Experts of a small language model: 476M tokens, 10119 steps.
Below are experts of layer 10 (counted from 0) of a mixture-of-experts language model. Rows are named router (the router's row for the expert) and show model dimensions 128-191. Each number is 128 + 24 x the weight over its row's rms, rounded and kept within 0 to 255.
After each expert's rows: "mostly gets" lists some tokens that are sent to it at least half of the time; "raises" lists some tokens whose logits its average output raises strongly, later layers aside. This comes from a sample of Wikipedia text that the model never trained on.

# expert 46
router [149 180 115 124 105 127 134  90 113 170 127 170 167 173 116 108  94 106 111 103 104 121 122  89 120 108 101 174 148 156 114 118  93 194 141 120 173 134 131 107 132 135 141 147 142 173 104 119 133 115  95 154 156  90  93 109 134 169  92 116 139 127 118 142]
mostly gets: " al", " de", " ex", " dis", " •", "-"
raises: " M", " |", ")", " T"

# expert 30
router [108 127 130 122 111 160 119 108 132 124  78 137 149 127 129  86 126 125  94 120 144 101 106 122 146 121 111 191 130 100 155 140 115 139 160  94 131 154 113 130 126 156 135 166 148 131 122 110 105 112 129 157 129 147 123 100 139 128 132 128 166 153 114 120]
mostly gets: "P", "ab", "b", " km", " p", " Sp"
raises: " on", ".", " for", " of", " to", " from"

# expert 44
router [139 131  90 152 107 160 149  91  97 130 126 139 139 154 123 101 122 115 118 119  98 160 109 101 119 126  57 168 167  99 108 123  88 168 139 122 178 166 127 107 129 167 129 120 160 130  96 111  94 139 108 151 144  99  85 146 164 142 139 158 171 174 113 129]
mostly gets: " =\n\n", " Sh", " cl", " s", " Sch", " Gu"
raises: "w", "T", "er", "at", "."

# expert 7
router [119 129 144 119 123 136 141 116 154 110 124 120 112 131 110 100 123 129 106 109 115 114 133 121 124 127 133 173 159 129 165 106 115 145 151  43 123 141 124 129 161 158 138 141 132 133 117 100 136 106 116 129 170 127 128 111 169 137 160 103 141 159 146  94]
mostly gets: "iv", " Ann", "ol", "agn", " ann", "cept"
raises: "ew", "ol", "y", "en", "ings", "ir"

# expert 40
router [143 159  80 108 157 162 141 136 111 140 104 154 128 106 144 142 136  99 117 152 117 156  93 143 103 122 130 166 150 125 152  99 124 131 136  74 114 107 161 135 125 163 151 118 146 161 122 150  71 139  91 149 137  87 112 151 161 130 119 120 108 162 125 104]
mostly gets: "ating", "ing", " building", " based", "ling", "elling"
raises: ",", " and", " for", " at", ";", " of"

# expert 29
router [133 176 122 154 110 158 161  95 120 130 129 141 140 123 106 132 103  98 113 119 107 145  96 116 138 131  79 165 132 131 146 149  91 142 140 118 144 173 170  97 140 157 149 131 177 148 111 134 133 177 118 164 161 103 132 145 146 139 123 143 156 155  93 120]
mostly gets: " first", " three", " second", " O", " Pro", " pre"
raises: "-s", ".", "-d", "-", "-p", "-in"

# expert 24
router [126 136 100 122 145 115 145 117  98 132 112 135 159 103 145 146 122  94 157 125 107 128 106 108 127 110 112 166 124  95  96 113 127 150 150  77 161 158 120 122 153 175 118 156 164 133 103 127 132 131  74 161 163 141  90 107 134 138 133 120 144 139 132 120]
mostly gets: " Tom", " Hol", " Az", "ah", " Hel", " Sal"
raises: ".", " of", " and", ","

# expert 35
router [158 132 112 140 144 127 149 118 117 127  95 143 136 137 127 116 112 115 151 102 130 134  99 134  76  93 119 135 151 112  96 145 116 137 160 135 150 154  91 107  98 116 141 173 165 148 138 166 104 147 127 191 127  90  99 166 142 167 133 126 132 140  95 104]
mostly gets: " (", "_{", "(", " [", " born", ";\n"
raises: "b", "or", "of"

# expert 26
router [121 129 145 167  95 129 140 125 126 149 134 117 149 158 138  94 128 125 113 150 162 189 127 112 116 120  88 167 132 114 113 154  89 132 157  97 126 113 113 138 111 139 144 182 126 177 143 173  91 130  69 122 132 100 106 146 150 111 133  77 116 142 112  96]
mostly gets: "190", " well", " Pl", "pl", "ct", "act"
raises: "o", " also", "ing", "ro", "in", "a"

# expert 43
router [134 158 130 149 118 165 152  91 116 172 105 137 185 143 136 122 126 100 152  87  95 133  82 112  91 148 105 128 132 111 146 154 127 134 130 130 153 152 104 124 119 123 134 167 146 136 135 146 116 140 145 171 156 114 114 157 144 157 128 112 158 164  86 124]
mostly gets: " was", " were", " became", " would", " is", " been"
raises: " not", " a", " the", " in", " also"

# expert 16
router [145 155 118 129  98 117 130 115 131 153 123 131 126 162 153 155 104 135 118  84 116 178 104  97 131 120  79 141 154 128 103 147 122 116 166 115 160 140 110 100 100 161 118 143 145 140 139 110 129 129 124 153 135  98  97 131 162 143  93 126 143 127 112 100]
mostly gets: " Sh", " t", " w", " sh", " g", " Democratic"
raises: "ed", "und", "aw", ".", "ly", "are"

# expert 18
router [147 147 126 169 114 146 154 102  88 109  94 156 138 129 131 122 124 140 146  68 127 155  98 123 109 138 104 134 124 113 128 121 130 140 144 119 163 132 153 118 125 166 144 156 157 158 130 146 130 163 127 161 140  90 113 167 133 150  90  83 131 145  92 129]
mostly gets: " tick", " Award", " film", " coach", " director", " MF"
raises: " of", " and", "ing", ".\n\n", "ed", " as"

# expert 31
router [136 168 108 132 144 111 129 131 125 153 103 161 136 141 101 126 118  82 100  80 133 126 118 101 103  94 149 171 159 115 119 141  88 150 141 108 149 133 116  87 128 145 149 148 177 170 124 130  81 165 128 146 167 128  98 121 111 180 127 148 146 121 112 109]
mostly gets: " of", " or", " and", " &", " than", " including"
raises: " the", " its", " his", " a", " their", " her"

# expert 33
router [166 160  95 166 136 173 154  88 109 178  91 152 127 157 135 127 135  97 127  78 112 154 115 115 106 138  91 139 158 115 152 153  98 156 149 100 156 141 124 118 111 108 125 143 166 171 139 153  93 120 124 143 135  81 109 135 156 192 128 120 149 140  78 107]
mostly gets: " from", " in", " through", " until", " before", " during"
raises: " the", " a", " an", " which", " its", " "

# expert 32
router [133 140 112 134 130 153 157  69 106 161 113 111 124 156 147 143 112 131 124 114 120 124 104  91 101 127 139 168 169 128 137 102 105 147 141  92 137 168 151 108 112 151 158 134 158 179  98 115 114 129 102 134 163  74  95 143  95 154 125 121 123 148 115 124]
mostly gets: ".", ".\n\n", ".\n", ").", " .", "===\n"
raises: " He", " In", " The", " It", " However", " After"

# expert 25
router [171 180  93 162 137 150 138 111 108 123 124 147 141 125 104 156  93 126 107 129 130 113 148 155 164 138 117 140 162 125 102 139 127 168 135 117 187 117 128  98 111 139 168 115 160 149  83 121  80 153 108 163 137 119  96 134 152 129 154 157 120 140  92 108]
mostly gets: " one", " two", " all", " km", " some", " age"
raises: " |", " of", ".", "-", " S", " R"

# expert 41
router [150 161  90 163 109 164 134  99 110 155 107 183 142 130 120 107 123 132 106 104 121 144  93 127 121 147 130 131 147 127 128 129 115 146 145 122 175 154  99 130 114 138 194 148 154 142 143 179  72 144 101 163 168 118 109 138 134 147 109 103 113 142  86 122]
mostly gets: "On", " On", " Class", " Per", " Martin", " Fre"
raises: " and", "ate", "'s"

# expert 11
router [136 141 107 148 106 133 183 122 118 166 101 135 130 126 109 128 157 103 134 110 138 173 112 119 115 149 141 164 153 101 158 139 132 131 150 114 176 159 129 115 110 172 152 127 141 138  84 135 106 145 125 186 115  91  90 166 153 138 144 139 150 144 121  90]
mostly gets: " University", " River", " Green", " school", " Park", " San"
raises: ",", " and", " in", ".", " of", ".\n\n"

# expert 39
router [137 177 105 155 123 175 132  95  97 170  92 151 133 114 134  96 129 128 157 127  85 156  77 164 118 125  98 115 137 116  92 101  69 133 154 100 169 151 147 123 119 165 157 160 156 155 110 154  97 160 104 147 114 126  98 179 167 122 118 143 165 128 114 110]
mostly gets: " made", " won", " became", " used", " found", " received"
raises: " in", " on", " at", " to", ".", " for"

# expert 21
router [136 167 120 120 116 142 160  84 116 164 115 143 165 160 105 101 118  97  87 112 109 157 136 103 131  86 122 152 182 116 130 122 109 121 132  81 141 124 103 105 102 154 142 152 135 144 147 144 130 123  98 135 120 123 112 144 140 153  95 124 151 166 103  96]
mostly gets: " not", " w", " can", " may", " will", " so"
raises: "or", "ar", "on", "ew", "os", "ice"

# expert 22
router [160 149 121 170 148 166 141  79  87 165  68 132 165 127 151 136 101 106 144 131 108 155  80 128 103 115  92 130 160  98 102 102 123 119 125 130 148 154 153 108 119 146 127 131 145 148  94 143 104 167 139 135 118 105  88 159 170 164 107 138 129 140  93  97]
mostly gets: " made", " found", " published", " announced", " known", " called"
raises: " by", " the", " a", ":", " as", " in"

# expert 0
router [126 153 112 156 110 160 167 115 109 155  78 117 148 130 149 129  80 139 104 129 120 139 125 137  94 118  93 139 146 122  97 129 108 116 141 124 161 131 140 127 117 168 129 173 131 174 102 120 108 173 163 165 157 120 112 129 123 169  83 155 134 134 114  93]
mostly gets: " for", " including", " against", " For", " received", " after"
raises: " a", " the", " its", " an", " several", " two"

# expert 9
router [134 146  95 112 113 131 134 127  93 174 142 113 119 169 107 112 110 104 123  84 141 135 116 141 104 130 110 169 164 130 115  81 108 171 116  94 147 163 178 148 146 178 115 138 143 150 126 136 107 130 123 122 132  73 105 125 151 167 132 127 140 161 108 120]
mostly gets: ":", ").", "):", ");", ";\n", "°"
raises: " ", " A", " The", " the", " a", " he"

# expert 13
router [126 152 114 123 127 126 155  98 120 126 123 129 158 147 122  94  92 135 103  92 139 116 102 119  91 117 105 149 179 106 117 145  69 158 143 132 164 141 133  74 125 117 181 158 140 150  98 168 104 127  88 182 154 126 114 146 129 171 110 133 139 143 109 118]
mostly gets: ".\n\n", "\n\n", " =\n\n", "===", "==\n", "===\n"
raises: ".", ".\n\n", "i", "w", "en", "u"

# expert 10
router [148 155 124 114 120 101 150 109 112 144 117 123 165 145 131 108  89 108 112 102 122 155 155 108 116 124 107 144 127 107 121 152 100 148 138 105 145 151 117  76 151 100 133 114 153 141 136 149 100 163  84 126 145  74 118 163 144 164  95  98 178 135  91  99]
mostly gets: " his", " first", " American", " new", " its", "ical"
raises: ",", " to", " and", ".", " h", "\n"

# expert 15
router [175 163  96 151 108 165 176 125 131 132 115 132 176 157 153 127 152 119 123 114 139 170 103 109 129 125 142 155 133 109  96 123 143 152 158 110 140 190 132 108 103 144 155 144 175 174 132 128 100 144 121 154 166 102 108 142 111  97 124 113 127 152 106  77]
mostly gets: " Mer", " David", " Win", " Charles", "|---|---|---|---|---|---|\n", " Ber"
raises: ",", " of", " and", " from", ":", " ("

# expert 19
router [126 131 142 162 102 119 120 134 159 124 109 122 131 111 128 126 133 117 105 118 119 169 113  96 114 147 105 153 120 130 113 122  64 166 153  99 150 109 157 109 114 166 144 146 123 164 119 170  85 125 103 145 137 128 133 130 176 131 140  98 131 108 124 120]
mostly gets: "all", "ath", "ink", "old", "amb", "ank"
raises: "o", "i", "ing", " and", ",", "in"

# expert 36
router [121 136 129 153 109 160 177 111 115 159  92 137 169 145 126 126 120 111 127  94 124 123 129 101  88 127  97 111 159 123 116 114  83 133 173 101 155 148 155  88 129 136 183 132 129 172 132 108 108 102 124 152 144  93 147 152 146 164 103 124 124 163 104  96]
mostly gets: "202", "200", "201", "199", "198", "197"
raises: "6", "3", "4", "7", "0", "2"

# expert 1
router [155 158 109 123 105 132 131  88 111 146  75 156 139 148 126 114  84 135 117  77 166 129 134 132  93 135 135 175 148 131 128 133 134 142 154  92 136 140 119  99 116 159 128 132 132 147 148 162 110 113 104 157 153 125 113 143 160 102 152 142 158 133 133 116]
mostly gets: " Ar", " August", " Bar", " And", " Tr", " Ab"
raises: "i", "-", "ig", "as", "ar", "a"

# expert 45
router [147 149 106 153 143 117 154 120 118 129 130 136 131 161  74 146 115 124 104 107 129 129  97  81 125  94 119 133 142 115  95 139 106 153 206 118 136 130 160 113 142 154 169 155 170 171  71 173  92 138 106 147 151 101  94 170 159 154 133 149 126 138 115 153]
mostly gets: " that", " which", " all", " who", " this", " they"
raises: "\n", "ards", "\n\n", "ers"

# expert 4
router [125 107  82 116 103 133 133  89 144 129 119 139 115 157 119 111  92 114 132 141 136 157 119 104 104 122  93 132 144 126 159 110 105 149 126  96 167 149 129 130  97 169 136 126 141 168 134 126 102  99 124 122 133 112 112 147 177 138 124 108 157 130 146  93]
mostly gets: " Sl", " Sw", "k", "berg", "burg", " Sk"
raises: "ie", "ies", "ropical", "et", "ied", "ial"

# expert 20
router [130 162  96 126 107 138 135  89 122 155 115 170 139 161 128 109 122 119 135  93 156 119 124 118  96 118  99 176 150 112  93 108  88 173 159  89 123 128 140 109 136 152 138 125 149 178  90 134 117 145 123 135 170  69 107 132 155 163 134 142 158 169 127  89]
mostly gets: ",", "),", ").", "\",", ".,", "',"
raises: " with", " while", " ", " a", " and", " which"

# expert 42
router [142 139 135 178 122 158 148 122 131 149 124 182 141 145 123 112 132 121 127 110 117 139  99 124 123 103 132 156 137 109 120 136 128 172 143 135 206 137 109 121 128 174 164 144 163 133  97 170 100 102 116 156 148 105 119 132 122 141 112 128 128 133 144 101]
mostly gets: " Location", " Total", " As", "185", " %", "184"
raises: " and", ",", " (", ";"

# expert 17
router [120 145 126 158 112 168 178 108 113 136 132 140 161 144 119 114 130 116 139  76 129 122 100 116 130 108  98 128 139 129 119 124 140 149 130 130 135 157 119 138 123 186 147 151 186 167 118 137 100 166 128 127 161 130 111 133 160 109 112 110 125 153 155  75]
mostly gets: " years", " name", " information", " time", " period", "/a"
raises: " of", " in", ",", " on", ":", " as"